config = dict(
    n_layer=11,
    d_model=384,
    n_experts=32,
    experts_per_token=1,
    d_expert=416,
    d_shared_expert=0,
    activation='geglu',
    moe_layers=[2, 3, 4, 5, 6, 7, 8, 9, 10],
    router_score='softmax',
    normalize_top_k=False,
    routed_scale=15.7,
    balance_loss=0.0103,
    balance_bias=False,
    init_std_router=0.0145,
    lr_router=0.0011,
    vocab_size=8192,
    norm='layernorm',
    norm_eps=1e-06,
    tie_embeddings='early',
    optimizer='adamw',
    lr=0.00188,
    beta1=0.9,
    beta2=0.95,
    batch_tokens=[131072, 262144, 393216],
    seq_len=256,
    train_tokens=1925000000,
    steps=7454,
    dataset='wikipedia_en',
)
Below are experts of layer 4 (counted from 0) of a mixture-of-experts language model. Rows are named router (the router's row for the expert), down (a neuron's output weights, with its number) and show model dimensions 0-95. Each number is 500 + 50 x the weight over its row's rms, rounded and kept within 0 to 999. Numbers have three digits each.
Before each expert's rows: "comes before" lists some tokens at least twice as common just after its tokens as in all text. This comes from a sample of Wikipedia text that the model never trained on. Tokens count by the router's weight.

# expert 11
comes before: "ing", " of", "ed", ",", "s", " in"
router:467493424458512506483454500559566531457456488484486517455435542542504571525477569443506490512528514378405442506549536537537395458503562628556453531561530448447454587495488464528484525535498461525428546537461521490562457525422543536415467453563442454503510482587480542432498414520508474528
down0:494578514504467538510508427384515444485492440499473466532520459603540468414529434596492478541523461535461577406510609443532412472453560450412553523517593440491454483441515462550400451439479412539495592456483472445496529490525409451494562583399516497523524504509508454540499571517579484562
down1:465463481506512555546545547544483477461511456542644513509546481474572528538468509443415502512517468441504534454446474491512466525521479662438472495476481493479509541452499496537520413442437411549521546547526481505523530452537398448510482437538527443526506424530527481513469418541572575524
down2:541503524591477532568490470558436431477486457483471492510436509420607457495470519570522486434496427533516483510584542457575462525448487502501470518552461499538495499474530475473451526570463549557550566515546389494606533502415408586549540610296475483466414470538482501441474454430503444425
down3:448454521549448447477416531533481491560425493517503547506452488523481503524528505461509611495497568489444498481531551505504388514464546451474508474574420536491436432478499480543589473444574500454469583512541582527580469448511399507388513470516534548599545582412556562533554438498521488518
down4:463546559577484489496491561474528486505462432481501427509495510499446529491473457479423508532405534524534493486460527453547446458569504494563477496531498507468490431563467502581494443494543503533491587494628371504590505429535512442506586458506559528471471468440526461487468393425538536500
down5:554507480512445443501531552584375517483481477477535501467528502481530573494537485536443511428552517421526546495481548539425541465483556517492431489467581484589458469511406494441597503417526546391419527490504531372553518620519551571411546519532479437489556453473577571438469458466557471548
down6:445409513497551522535567454534477510473561409433553518509467581490522500480543526463481461519495571423482474436527387520509450483415472424532477612521537500498565477607495423461459522451542455525546448519465500507459510610475484554543505489439470590497457453495467565443412454479427633522
down7:489484489529549483511512511512460435561488434442436558444548413557479508454490470484475582467536541406536427502482438472505393488518578540583437542461512499485519395547443495490514408471519490449574574494496449499582497493522569602396340618490535520393551573493441464501507533460496514569
down8:467463443556430475381490549458466576503443540505417555397434446444445485554467405506527527502462512628537611637436431525455578521480395432507501523426415485488461522505588479616586457566489517500490462477562564461502530484574432493605549500419572519512530461434539491542528544535449517435
down9:525513563486449521500429478532444426576396437517482488536472549482562502485530540452480532494505454636482468458558525510543439476510474441483507446537437487523567435404456504500523577544461431413470560506532469552502506515509494475556592501509484550417453450593469571476497482538464527447
down10:491423532502503538555481559539541511553574553570542521532518543390543551483513513425559504496535566610519568581524574474513505490453506505507547543538513470501485412428460539493494475478513496563538561503527488532496432330512424415458507421491478539519489558511463426454435407480457502504
down11:513659572443458496464524519527404555491384444432365544419491510443505485408535478508544426598484488452444522452593413516514557503444516547546463434544502518416515469512512542587512416517509504518473471570610472617425440449521509466504505560560548517540547603467457411506554487541409457470
down12:491568496527574474450515462427497542477603443519539463431580592550494467516460557547528510477527556484512520508556484544515490577412486497502419485518477465445473439508501557550504476387489523578505566493410476581464437504424551531517464423415505513494404476506466616445547494505501540476
down13:506491486564506457446456452403417590462511510495450486445539442484599553379580428535511511468555543450461450496476376541530511484479460593527477624575456463529532607563572450458542502506543619497408427519472502465547480504495504502505528476534539546488479533475504596476554410436459486542

# expert 4
comes before: ":", " of", "==", " and", " ==", " Best"
router:487500587531560542553528494621473498526462453461491538537509536598556510498474477567510504512587425412393555548556494420469554533547577455481462570454529561479514593498452423532520488499506509493545474550582548500557461532551460493443574507441480549533491507409529452623489583448449549494
down0:435559536485506542554545563445474541541555531497472443504484453445506430448561481546533405419514419585525561488469497508475468455530413495486468538554610488577546513481548494608473520503514507501450510458546461500581494498490484566475515481446603452494559494520590443568539538452534543442
down1:515560512517483422483489483454473603526567507603443447461406478447503512456449530542565503522533546462522531397505512446508461559542443564469498515457477562476487514478414481556466516523536587515442647490447417509483600454511435520511468384488522467516550574503506572452485547476530477478
down2:535420369533596539501591450458601528512502534629566498527490460544492567453510474437565460491490476410520496510433475501417493465521483523448554445485437464502542476505499563470487425519552424458520508493523493427519503473564583580521522514504491457488470472436578458410574528533415544504
down3:499521485438511530480526498570504424519532504532499479446560486506508486426492520499508468566514589561584547468557593524538549635507554454536567498549528512472468491486513511529414541501542475502532542561553396407454583452568545490451486550443541511552513473480429508493416420525475577518
down4:456561443472503529474507550541490522481526503528495461462496525543534472560424491542576554524458456511484424441490479474517493461388577466489591451533556579522501515499436442570496538492531635557615536588537542457505438506542494532489532498480457530486571429546506577478471383477510521455
down5:557413476478560484513489496473428494525559525561407452467527563509433513532434610533453531502477526436472517489498463429506447480481555467549544531584529504477595519505480503495483481482533474511454429503558589512459462457499480469446428580532525416447556530554596565529584382436580441618
down6:521345500608588488482431572493520435493516527519611501488460505531392558560451406536491555499436517516399525531494559601496467433504476458487480520472501546593620391513415507499458392512573437538442461525469513519560448491506574480541557449562507556533438479512500568475531444566577576523
down7:570621481488509513533460472546499547454509402497427440467530496476486518489421488443482510558494478451557453488521526536529583383499566482567511595490506408593448496437437532550577493567423372497498482495500531531561419488474577453472573524556468578486529450554575554613547524356454475403
down8:512540486500436524476461573436463466550602503486514537503486513450471500489393532517497508441515520470553484488503528504537396523437439493495574560496427539475510487435555498505588428509508547492433502397591421545547471562473502539320636530555436502480548546440447438390577395441506397542
down9:457500555515406477526483621522545488561493542497536599405500489546577385445483561556489493570494429497467469545434567552482529446531530540435510511499456448492476528561434490469359508586440515558463403462480520512477493532547530417467537533556547483484458527546472484468552534560541477569
down10:526512493491495370562529470474485518465545483546505614395410573598372468518453560427511583539494541466493536493578537508505411536479435531452516543487536497590543510474455482470527491515493485559496433408498458456464420416458462446555506536547513520622586514478540484481367485482505568474
down11:491458435436580499491489498505514426561411477481447479491510466539515451545494493490432439478439534559397477513521548546492537652380637500525507525531494540527501405448530520566374452458553513535398466467426589611473500415531457540545398531549463430453472468476587450490459448542547462497
down12:464532559467538503441482595468484475420490618515554489444565498491567493488460479540361410424528514493552479381524435567497525385498531466479567534438530524512469404460473503617461452470504525520487465557461467461428431494537478509544513411571568566471514471509586515570464423487506493478
down13:488463467586648511543525515509557423561531533564523465497471577542442576551550543429500486506454578477430489568482506546490533551445539528531566498418507482496513506530502545469478553476544380456449521510515565441533521503496485515521445451578426584454560521421489455484475510483478588512

# expert 0
comes before: " |", ";", " 0", " 1", "|", " 2"
router:519469517529456484465537459557473570541455583493533466456518397506473485424514502547502498521433465551579462457491547538471490456448475536525539582477546446536407454429549461452550489562486541513527576513492553519481519447553563406566468517563525419468488517513519510495508392507448474548
down0:466505488426523414627514459459543395474499393501549507454519499483490549496407524473403580487510475499446453533471507486485497506432514465509462482467499516475434555513528565403525408554442418564497530489525498489465560411544552570496419451546488528505497487522550532543484617601449466526
down1:451507542489411484481512547457393383497479565531434414488506467384557547506558469488509448423480560434462489501457547487491489548518500440451601548475569515503598568486526492515555505477483490477461441531513495573511479442488484442416562573530542508525549459547473490585513516474533626467
down2:530570538550479514453479481474523476480487540530470562515450412405529542528458465507513494469542595447574470510540497464466556499458539480459651456510457540582543395576536480473553493525554550564447468413470529483537481514485418482442489524546549459539506473574543522412533512453504448514
down3:397515531530435623436513503465446468520496552457573495451519533449441535499464489571526497507363506440491573503480452591543441473518476536443474547470456541519505579622442510531427505458512509525511542586434574416586443497473458502495570497485573515544473410438443472446500519567497447483
down4:485536500475400487544456503566490467455519542481526577430553579542437540518490617396447530485463503547501593421492567534531556512424480464443537579454525423532474464528459465433437523569531455477396610398536470443517449490494467552462548549495476430462501538425469475506497439467579472453
down5:462548490447434505432479552377469523531456526404487540572518460487449363574457446398480545529589536602523541494484526514497536516485465479536565524461556502493435530475535399468456482514514486531455589523508520459469422475498354550522524474557497473403492490589564520459470469494553579415
down6:507373549547475491468499436462441560541522547555562529470554497479465484532421456511474501570428546417510553491525508517433493551417426460555540503429356534548562408494486568486558543490504446524505510508559427560567515555494614471512481441498396564504498486505621546505498540576557522443
down7:495497513458436470450474350460552604546494532470456450549542498455446488542547420546479490492522465540454543448529483586442552518503460489455461546508495537448558492477562588543497534527555481461477502474472536493571435464411453533430434460516499465419571599483470506675600407570499510434
down8:522491553452496482460581460424488487387504519522544507465446470498450616445419539569425485494501565425526462513459585516533444502450552473453418512500592472526461506528431526522497579451440507574489563578459516511472538531501582541396533481495481446450557528374558505437598525531404493521
down9:426479557497469532452481506504616486454469467495516542566475509407517562423444517485470484533523466457518475426504461521458512473506552541554587595538550481473553542519438461552511524541585524458454463530523538484476479529518415464578425560486483456512480439534515545499487435550512627589
down10:461541507510588534573522426533501560553529484481508508429472524559521516455477388432375505503556563454531479514454491539453489552546514495541547423503541513439482472526490543514424478528526542389475416559535510534528508531498497525468547548459443448507563501541501410471513504490506445524
down11:496541445459433529489573432447437518484528518483503526590391442563494510538492478581477547493370506615511486533552506580535590465509530509460427360478520554486489442426605502531485507454540560527536536519445540528533490457584525430401414528463470447497431424493512556578527579542448530568
down12:436499465412475576582639496491432490476460538543430467537445507609517440414487594485436502476494486542552465477571557525514492546510501508475454522395460540501481593435530481432503591541496472457502524535431466563490519521449378472620451576532569463437541482542494476474509508441563583519
down13:637556669431572467552488519474477490450527539467494548476486425486527452587453489540489516498556439533419549495539524467466605367496427456432441503412387502548503482484484462459527412457423375493502492471470410514464483515526519453481529485477493571491511444528478496558506507469496448518

# expert 14
comes before: "\n", " The", " He", " In", " It", " This"
router:513507482550581459477527452428560389532483498425423553588540476480520525503521522432506523495479568413442466521462455607460481528420502521544443555485607462522535371509453461473445520581468500536497444533474484480478504600536474498506469392536479493463569503558520472449507528479551472443
down0:501590416457529567412479547412499498449518458400506566404606615440384571490457439533508464534397563461506492450590574500609545520464555419508473627496497508496459586409470493555447447493574558538452511550445563500523481488491501462604509483528531411527487460575535421462461485450488553469
down1:468485484528548441590477441531478490416672445497536491471547553500357523489497548494516498539441562446351524513526491502499551506447440530448460590550453429507488404544413531541538453483491466533529573458545580414531389521573476557501508557492451521513494613478467582448501505511430491520
down2:505521544462503528579447494510563459488476394527491438562488417441507357500524526548515612537457456528500449508379488522531481518472433522585491500511496562463593530433403556485493498468467557480480514546535392515494501496492517442440559495476543514480547547463604519503437519500519476459
down3:505496484529526508430454463456490432526532405546540514443462410548508456541436502557462538497492513503512489418412519458400445539460499550495504423493511507472500437485459558570458523497574401579559526468419520463528519455497433490431497514540541491482606538518562546433503442576501496457
down4:503446485589448468471332565537530537462500458543595497471532538467461519521512513503517436450507420566411466490451434551450524462500586501525486552522515485496440454493534472492501530478580460590495458441513461435533520468434468574508391442415540578545492501449468413615398511571521509502
down5:500601505515533557497495532440433406482444531526623441410514477403453426558474512467474444508470562511559449509539498532578499540528502544528439460517570526544491451543473519555475476567499623495525512470546423362501441560534561506467516482386554465533462471565485500410501457443499409441
down6:519510563444470492481532469518505474418524437485464465423487464398505432522469487537524473504484510520606472544409607554487431556440535587544536440452438487550533511513581546507492503496580543539513566495545590486481504608479522467354514489550520533566397492419519409464534446498488582489
down7:424531538537449567452560470505500546465500501573500420453483538603455547487422571491559459512510543494475545415423461509524474497599477525419466530477553515491378505578618397496481457560470504560466497417460493458500449513529466478536493532447442438501563437536469504480467469429456470594
down8:504592522573458447479525536553461500450462492506471552530505434501569499458446517569477482558505438543484468544487469561494502510441515502536486559419531567590481521410462498516452555536515411383553502556472528503506531463469522465477417475507470556553509480517590481471498522527528532521
down9:437568558450438508459511464504501535413465489436494484515539547527510532608454440589522525452560490552349438503455494506474547347545451483565497512485436475486456517561493475418548464526422534450441483493443563484461450458542502531575537449557463522594516423511551440550525482457447515508
down10:550494436503480465509425570521393435493460522559538576455485482472515562539538473469523523438523474439452500444540507551418526416478424509543504423540489510454599471495464527464513502480512448470431554505476553410481485602431532570520478461494525457486460591444492552541418596475480448520
down11:491501564507496515512457491453565438489476473503395460540440532599525475530489554483446580532507612557506513464442476468575431461536501481457467450509553576551531570507612497487585374478470468579461543465500574467527512515470415357511565550591604573433579566588508542477421589489489446494
down12:513565519547557520587493458498496490544505508479482522608495442447526551526529508497497522554541436472467558460609438421607598434538496515474505544450548432551469415469515515428531470541432441503553470436491502507503470558477483509566494461465579478491507527498534443555531545506399550462
down13:559497569525428559490519524589503383603474539497548474573482474419580522431568504551503484477444544570486462467520482465624541528552528538422534566523590394596500531416560504471413459468535459545504379500581519519529588490499567505522507521442493502495545532529489419470535487495511604578

# expert 9
comes before: " the", " a", " his", " be", " an", " its"
router:496472500544530519425422442509488390469454398576454515514427530480536423531458375519483439477467586478617452519530441490491437515550542588599457498474478518431519508552566534498469564424467567524448498462433488488489514450526482397467382401553468519494557530626583495495542554549505508499
down0:470474489440564502493414447499506502578516564542497546574579526521509415444591448489403499489499494524555577510496610559525530438499582452421519561520469541490472451460496432444468500486496437514490504466507549490492550558517539504539566513501460592490556577561538549462533558466586477567
down1:496472544501476501530564537469438463530477522547568513549582468526488519537500580515486516559462420472423485667451547543508589409451520471474478453431429501499407411450483483526530497535551472500482528487424509510480553349419538491488519532495440541515522459595439426553464512554499509514
down2:488553387594540486464458546478520475429512486487411523520510475433484517494429490467449496492629585393492589491493544503484536531492526438550540485598571488551508537536576438495606530493507448445470498379423502546393563499496462547530422525603519481443462434495509491522470557520405400505
down3:500429491537480537486423521565500516631498426477514559493554530489430439519387457549513350464496516444554408468505502492595472442533581583468519538496459433564405440466435496504460405443580465444449481556523426597472526489427541554438508500514498409483557486521544487550568503530543516629
down4:361563500629478496455492486507462428421547464505496536429442475607435550534529477467479434504388467492616486470524427441516467533519472479476503434437534441445487503472473553511488450511538512461521486477399499618555515548505481484553525513515474462511551579524456537527488468526479486454
down5:571534463422555564457497530531550471476498501531433392534475462509567450509551507449477440550476577394474463538407518545470514488521489428476566496477474516475447539526534575562534471542434577415523447456467411481508506471559475555547446474520520495502480472433537573446528491526462485543
down6:586495556460503476539525421487497458480450377423573466464420515501588524565535511531510563495582479461543416537543470541470584516509515458529488463514534445528517502589574571568434428493459551427493498604502527473507502486569486479478472508470610460582496499379460475490476496548420488464
down7:459413523507567606535434453506467517501551435641579463527524446531513468540392507409580529500582530447508567526549571541512464485445481514484480489597505532517587499513540426390435464477483550478456548556533509480499546480491422443403530550490548498489530509537378426508514468457556425496
down8:445470489484463543465583516450470522540507502515481491487519636543516468477451538369498490510448537528466538475434466640543425514389515552504580523479533553488517483538475418486437459486493539523456467496457532520526499457577466572610487523461479476482518490481477530499578522557478523486
down9:505473445566513488445532535456565450494565485459416545473486534549462550533528424438520563487467523512514613499447522498535577532479499544519499522491504541498409450452370558501505421552524496555458464495516470531586621511411578566534530503475540479483572558417500609520545523422569537487
down10:523495555505494560536392480514561477565516444457482547528586472489460526382619537646478481516475503579546423427545526509540541409569564474414379520508523552500458506469447502455527510520499438585456467301484466546531436555424522398451567486573478539482552439531485532494432485534509439550
down11:467480527428433523473407508531541549510556511492494525559514502528481461463567548483470498452431557417522481530434501556504448521623521459451529480384563502508452473554547522461485494434552445385371511583428521492550453562550467565481531437550499546439538532600513535390539505458482425527
down12:538499498503364397453482512403479490505509534537513614480426500521492466482448509485507565427486460411484414503480466449538455456511547544431427524531512485440535491514478484519519523569490547502521520598511551471479581447562539466531485509503486514595547589443508473493588580506506397557
down13:490519524394457515541527492530325624553528507432515522526486494558493389460443553495531546493476494438521551465477411581618444549450505479465520567509538495517503549466462439563471450555400452379488522513536476536425576570546484535416435489535479496499457528504459538520455527497562448501

# expert 13
comes before: "\n", "==", "The", "===", "In", "-"
router:464411504530483512557562508498582452582478519412451539594574542496520574475511496486464486506483484581399480460530543479453483486460475453487475512593578424521519421533515549445458451419632477591452518445433410533569530523550525486448514471404463483437584498524506516521480525527501519393
down0:526515451550563586490417568447499468525506467548525531380501623472487433444533563428642547483505490558622442534517543530428517507492631495406531410645516537531510479544524556477571545445534408477431540459432454556500549517530507527474484507512515506519505501535556552644490487493485578500
down1:458504578568568513530530516568499484531486533441463558587426515489472534529563463445538514431468419435500514609388507579522504492572497558544478440557463440490592495494548439499494464510451461475530452541491429532441530492599526464528534528498516555596474560471508574382395415484524557509
down2:521551385511556497554428536428497527532447461489587509576507446553455540483412424511513486437562463454497544470488524545421497576544542489552533585500480570396513552495402497488468343487550550578485521471482475475534548494432586500483466570422563584544470530494434492537519403405473504504
down3:448486533416532497505506436497487507477535451603546421498521488408456532594545493586427590515471472418532581545589425595504485494474537526502500515546460460454499555517548544475572483553492484526626493574504496528554502470491480545563490468533440463483544483557498481473513466417495546450
down4:480460553464528448561474524491419530521559553530512493440490526519445625521465508430541522563497498414524464500470467523460498490587509553496443489429526526467505537557471526450578548421480520488450533552446535461509438552413513532430486443507396459486542431574561554462497576470495454434
down5:505547484492578525464480596485538456485477413468530524483496546465488473498387494556393519507583440489543482498561538590589475429473532520575441469452491483517417465541484519363581469464558469502626579494427530591559523470469460466569469460484567458592509638483641583534500464527467513518
down6:474480464605579472471508479521420510497490511533497518468509498435427511626526476412423511539503432388479539547564453444428558535440565527520516531542467573456537501443519481507564458463557457558549484499470509604507568478539577530496456518525545473483523530499572416536428494552430541511
down7:574523542430473543489473550452496472500404482545534510533475477572547443492462501549502512448415556545485468520553519484448486480571524496498575471534458455565498571457522498502533486495490593422508424479494479545589493481516509545506584468523444492516531530476592458504506414510517482579
down8:448511542561493485500478516438538470469513358484525481500562575487439549492458476495460486521459467512571488497468487547516567566504460508496461468500493558552442428446537506504445546413459473504592470556388477555440495553439526468500496567526560472377480429560381464463469541569493566505
down9:522511506524424505454372551515596456532494522471599476586505472556532532543496573499545546572559494509426574506578529532470519439525592526559519443420529438588473552528497587489469641408499544466489419540528533464511522465588481406545442469508390635532570502455517446574496430465563558444
down10:486451493560590452496468484482432397398418454469453429580418530562499568479458516544477483500479505488599509439468485506586531513548584520520446464465485452439552516558496456513506506462489492460521504421533500453558541532493489545552563418504390505497495493460491564469557488327429460527
down11:491594442532497571509457501514531414553408420490549558491507552548493504514493498515532548490506522447475652512467490514378513427531363563460497494416498521488511433526555558507494620502555560471439530448390506583477475474478457529458514468547466537430534434499487491518516425418530481442
down12:532536556502440506511573577481484506428433502501482629379473529423516589475464529394465512485554464433532574597491490514605505595490477602559435493476559518474569471485526490428475542540575486556471511431589430504473474518522544483459548580395640533537460477567500549599411558520497476475
down13:500496594464497514463477514574515481545499483509557477472494462556452502491468435560504486413597601544552603435533527489448467446530557522492581426492489483572549524450512461535476613477482478503456447525445570397412426500469502496457471543500512517600435423486468537506402569420513507445

# expert 23
comes before: " |", "-", "|", ".", " \"", ":"
router:460520552536432540519493487500433382455432531527499504480503490474529562588532419590484617481454519473540548468440416530450569535457459428446555475542429464557467512535496497441458423469560462459430492513494489499481549488483602467527457540480480448591486527462497497477475502552563498528
down0:379413525482445481551536465594432517527576491476548602522445428566473431488532560479468515434397527526521488513504543456520456481435507384467393578494542412507445568533547464503493545346444504547443554468489523462527444538513455465520539448524550443449548505491463479492421532450487528546
down1:538553461558518468512378570599530477576441512505505457484553472603470407555538568457502509531624487440632455509523593491506424538581529518503501506512490510513573496469546542513447487424473460546437440528436388567495603486526481400535504453443558423404549460515514508424421517446440654541
down2:490498505500594426528562464509496507503490493444518584507443520453497488551481507411486563441465475478477512463529493516463499597493537559407473505507493549635499552507465438520541458425529513499478472433495480571466535565440519564541483537536495585412598428465499453477511559540549495493
down3:549476453484582534422423469614476451516496518537458402589440417511468512449559474501549470526492532567555463450485512486517424441528515496476507446398535515435556496488484467498480499530494482466494540501524460529481460468513489436541464434541474508486496492516477475578529473505461435590
down4:500548448481572516483486454534545575574555445510511565549509457469488495477534447545501465525485563533455502478500627645573465492433474551481512442583409445540512489558402588519487553585529465494486503465404428498564577507438472496519469463553577573519449555400474448480500480495509488488
down5:533514505496523467463479539529432507443474531555522408482537405533503412531492634543533493540402544434455498468530519402524546439543548482478543374550447476537563531434442509445516396450449490508509557467508642512535594510504532434557508553437460506470416497507426415487530533529467515539
down6:632510486424482560514512438467533470494542372449383587485450549510438501545508541506450550454490483436533539455464492449426485545593496455441540550459548413550526537599456424502543488514563516561549396576546492499560505471425501563468553547518416531489465489477517421523521392476538465502
down7:508460523528496600421496463492481562445559561540449514524520457499522436520465543423500449435385449414572565533461459453502593525590501420510472467496542502548424457555486517450506617589489573450553500550520554442466475524461509577461518438453413549498474488431415544532526500508538406466
down8:520476477452483457550468460539453497495455507507493496488501467515456556469559504437528525482467500487466479347441440533621559457607512508496538525554652446479514470465509552582474526500452421513453446521565482646496456560516465523579549534463522589491486436466547507524513577495514420462
down9:429506516516536473494463499480486515477481587437496528477466481517446509445500508516504517605503444502534471528505464540527521520484451496591502548500548511474479582420502499437505482497524486484409488377479457579599539483485401537552543501587491478450516455532566509565419493494580563515
down10:495536620476524443572516537494448542492482537449547514485612521530498479562436513425538467409461476499543414477528528506602375497504541479466466394509483488604489458430476506497511465468580550521518472548482516589524427610460455528455553559498527451418501499559540561479586488591499526506
down11:539539454462602463601451473538560534414443520399586469534440554503455520509376500487466519472521593489442506495523544609604441462521471465521534510480501525424521504469458490540525608520619557463451573543483486468487497437534417631531562447444576433513528428495582586607504440465475499525
down12:549503524477330490512485562493491493489459450539561450453525480508564367532536541457424557527493504470665455624471497480544522448554442442512567475539458556504436443432515544554475501460477509463509470483542462506536506506472525425538547498573464481475497460537515563578500527586504505456
down13:467526448439449479492381481416551438534485451462540533509608584502487573589470469544495514566456463511566561485534474446481489486506426477514563492609423499553408397533490463561523539455512479553487514542450529536465517548416513509526441486528412567483448469441458562525459531432527421474

# expert 27
comes before: " to", " by", " in", " a", " the", " that"
router:516470440530466518451451481505500359464500547518451548573529374496440443488570519447527465494495504362444514527570405514487578450497493539501536492464467523496529510540464466431347551501506491498443459449510432459483577608537448483536450407484465435516486488557562511530455515480487476530
down0:506493474456542556518466508578508447507498496481422625532578409529489553472468533487455531487554514530513472471505552513474521484509502562498469489466522488526521537479528515460499476580446461500434453502519549449599558509443423468430523479533494648509492456428392429453532536566410482608
down1:543541477520510441423542579516499592613423485509506480504477458520419466539508575481536542467484490536609533472563506436498487487570516532489431540528444504500453561547448383530475543452541502441437465485500542539535478470496493488468515531505530423504448405519487615413453544456508440452
down2:525557436490446556500413438452523492535434455509427551511536519509516565491484488537559484414479612514486454486440445458528375536461521439359438580427519463514445531466452469548585523513467474421507493453430482501512499468480413462543563522477500551567455479557487460477516525536442455507
down3:469481539508532453514411472520508425514418473517488435520539405548568427481643488441487605587554574460559513449493461496519535495463528484506552503546497442523456556547503482441534574474468496485526566494523572569561539457490494515489452367540531506443518527440517513550479513573415459486
down4:450485437547507517484445489590411506510478533460558537531438563395532624539389539554570466536519461402428486449502511554445467415545460419457413468488507546476481538583518502546465473466539506467502392503545400557453479568525488513543573512545507508446402474450520464528432445468474516501
down5:550594552510427492476473561391424488440535402463491553433531462444526545501464504461515438502484508613430455573529406465576570574521476465447465523578493517572468391492482489533530553511523579462552479544426496472495517484564516498580556534433535482465633436494511441558505493550483522533
down6:545469500481544551611389405519520515462480517462482581540334511497504508487529535527535499568526550529533488534449491533442581486415495465412570430521555492475624513415513527517512452512526526420527477468514542538442509495474415585478482446467488532546564483465548544487517461548525479485
down7:459452595529427560398521590593468569569580509528494481495492492529505472452492462563457548423473526466478492477449476602600606517490388560447413568503531502458450538418567520511498432565538412511471443460510428491504528521497421509562489507487566506483436529564518441421516556499470476631
down8:519526604498506477514435547477478563469519389475523415407465673514543637448439455533461548533491485556467548469440504488500497421503515452537503575538622526457418442571451477542535428531590476488538454542455507493546486526543570509519441455476579633489454488399492448486508606430536552494
down9:495577424531475490484415488530526530545483520419469508508440497480546460481532497565497601490436546511471459545466453481471558488565489493533500611457358513487493567512463544520561523529461454566496492530510472410494487478497492581481469488493465462509581479454381508488494439490516483479
down10:546451480521526465558541539580515470395535474553559503566577515480424484433473430527456496655505518466551519467516517466522543597592446535584480501548586483482573517492539514462451481481545530431419463529502489404559519522556582476503545424444459519522573459442488491378471465500575433506
down11:539449499595492530489543482516569495600528525560511470450501397407532517450516409552495583594529481488547562525433533421500574530661457458423427569481493527491399565467551580474531569515452453509459475523607591511514535541517585366565529519525491502541448521570535471497488514501495530489
down12:483526468509550569507493519489528560521451600502481512511534409447498479424514518554519405586480465494495547515554614431519427482505464492555548547529434511566498503490477527508561513515484423431423612536528398484489390575518537557509487443518522488451559483548468466543441488536484529471
down13:515502460469583623475530469542479426393553503557583478501517465498436446545487556549413505482366536569460479484508421573554402542505448551470558532467513534569548552343504498536470551485513444488421490536628511514532626485569535444473432563483450452500475405470457447625538531377476448485

# expert 7
comes before: " ", ",", " (", " and", " of", " 1"
router:419485543537535584478542519515498479467506528422426517473423443470451512515506557484531411589512558455560513537577552451432537570429526525561505514409508507574556396467558557604575414482520537553481453484506619536543458428574504472506496457486495506435486464518379519470519569498488600526
down0:513539495500522483517474498399508525542588581510576443424564484538464500517518458448562472572576578490448432559523448556490451538476513498535478555474507528527479541507465419537425516472540503451423433532532565485541513529492496520503415489577512483481578465431471507475503535549514588571
down1:590520604564421491474468520467492488568429496403509554524488500542492379536465525495415544468524504447507507455468442500526510497504520459581532498574474575514511521545472484609526479457462472603588489462435525625388415504516551484491531576483505522484595473521523516545448517419537487490
down2:464526412497517514525577518539452559532499468524556532521535447445535495498543492560532493504411491527506468514489475482446523422472435454431467566516514463475506499578484471515395493555470500507594513536556464439455599550513520554531492524532478420648596391418587456513554537460463493449
down3:548506492560397558455489472585497398470573545406438469534512475514521511557547480477573525593534464461543446556509437477555442502455527429518467495496574498448529516475486457478533521450422518606430450472514405458488463386479502474484538527577464492471584494535488584492488508432489440441
down4:499493529431503479481509489437508495410545537463444547515495495585530481499468484517506525466521579438582461487438535452436420517531454476481572416472531518528512434554483522569467525510462511474478571488429430530498527537494499546395474544474502511491538484614435513419511543433477558537
down5:451409447439436493498453508533470579595439540545458542467429550571466482509520523602489534544467574435568514463517488402551490564463415440419486565506506553440586458535468456512485525397510446495581433458554489447549508498455473457433529467397479510455519604594559560657570526500591548504
down6:461488533501473551492526565545491526518476489563467599529426426419558440478502527510499493483582403507466490488437539550413482453506477540540524439508543524469560589543489471484531433497430546600492571425427479575381462535425529491536591550479409470451548482408534449522473409469537442582
down7:545498498463539521572460433437441434547454496451602549453520429590512479481481565513531423487499565537436559534530444562516520476554544550454440523477456521517546479493515546590508449491530515496548473507460469508509472478586435433601479523491537562518490452552405536561468539507497568618
down8:486519474448513515464553456580436503470497547456465516477465491451515498480448456518458531494563490538591477483512383473529483520454533494471536466441501548468563546540396550490369494512441556436501518450469567438445458436456533632394533524598437518467509499479438563483477409357578477494
down9:499526478496491546569497419390539521566459502462529481515425505555412520504526559486536532489485487455385486573413515481530540437448533520508517405484524510470480408494540516580564460539524440470627421546436464488478526414600398522508610496510434508494543468512425437507453498510520565473
down10:552551505492529488457500541513475522492533476480639473541514401489549469419436467505547415472559496435509513518483426555504414508499405500438503439518497561477490468444464447535559495519417511606568532620471426466425476439555468461457493461476471479483481480481577534404555506504470514402
down11:540516529526538506427442577539528458439530500488471562505495433520519494515436455524455421506427530525457575513434511436414451499439499452557543430471498528492546426500417511490483471483396484592489503474456405405515450501520548496463544473559524429413483538566514572565451501483528465558
down12:472486482493508529404538569537471492486516512520406504396526523527574477458504510458455511625544430549514550524543485496520550465455515537514493627487455471483646516579545474553417462492534562515433438476472543526532564524554486540494458563436526513602505521535505427464572494584475485500
down13:494505475497521453441551483465503530516582514529559498539489524517527547505490506453499431514528513541427500521570589433481404567525518488448517481446548588521458550527511525455527546387578436566483535468568488550494555590504545493446430472457456394489439547488557494584458571493519583529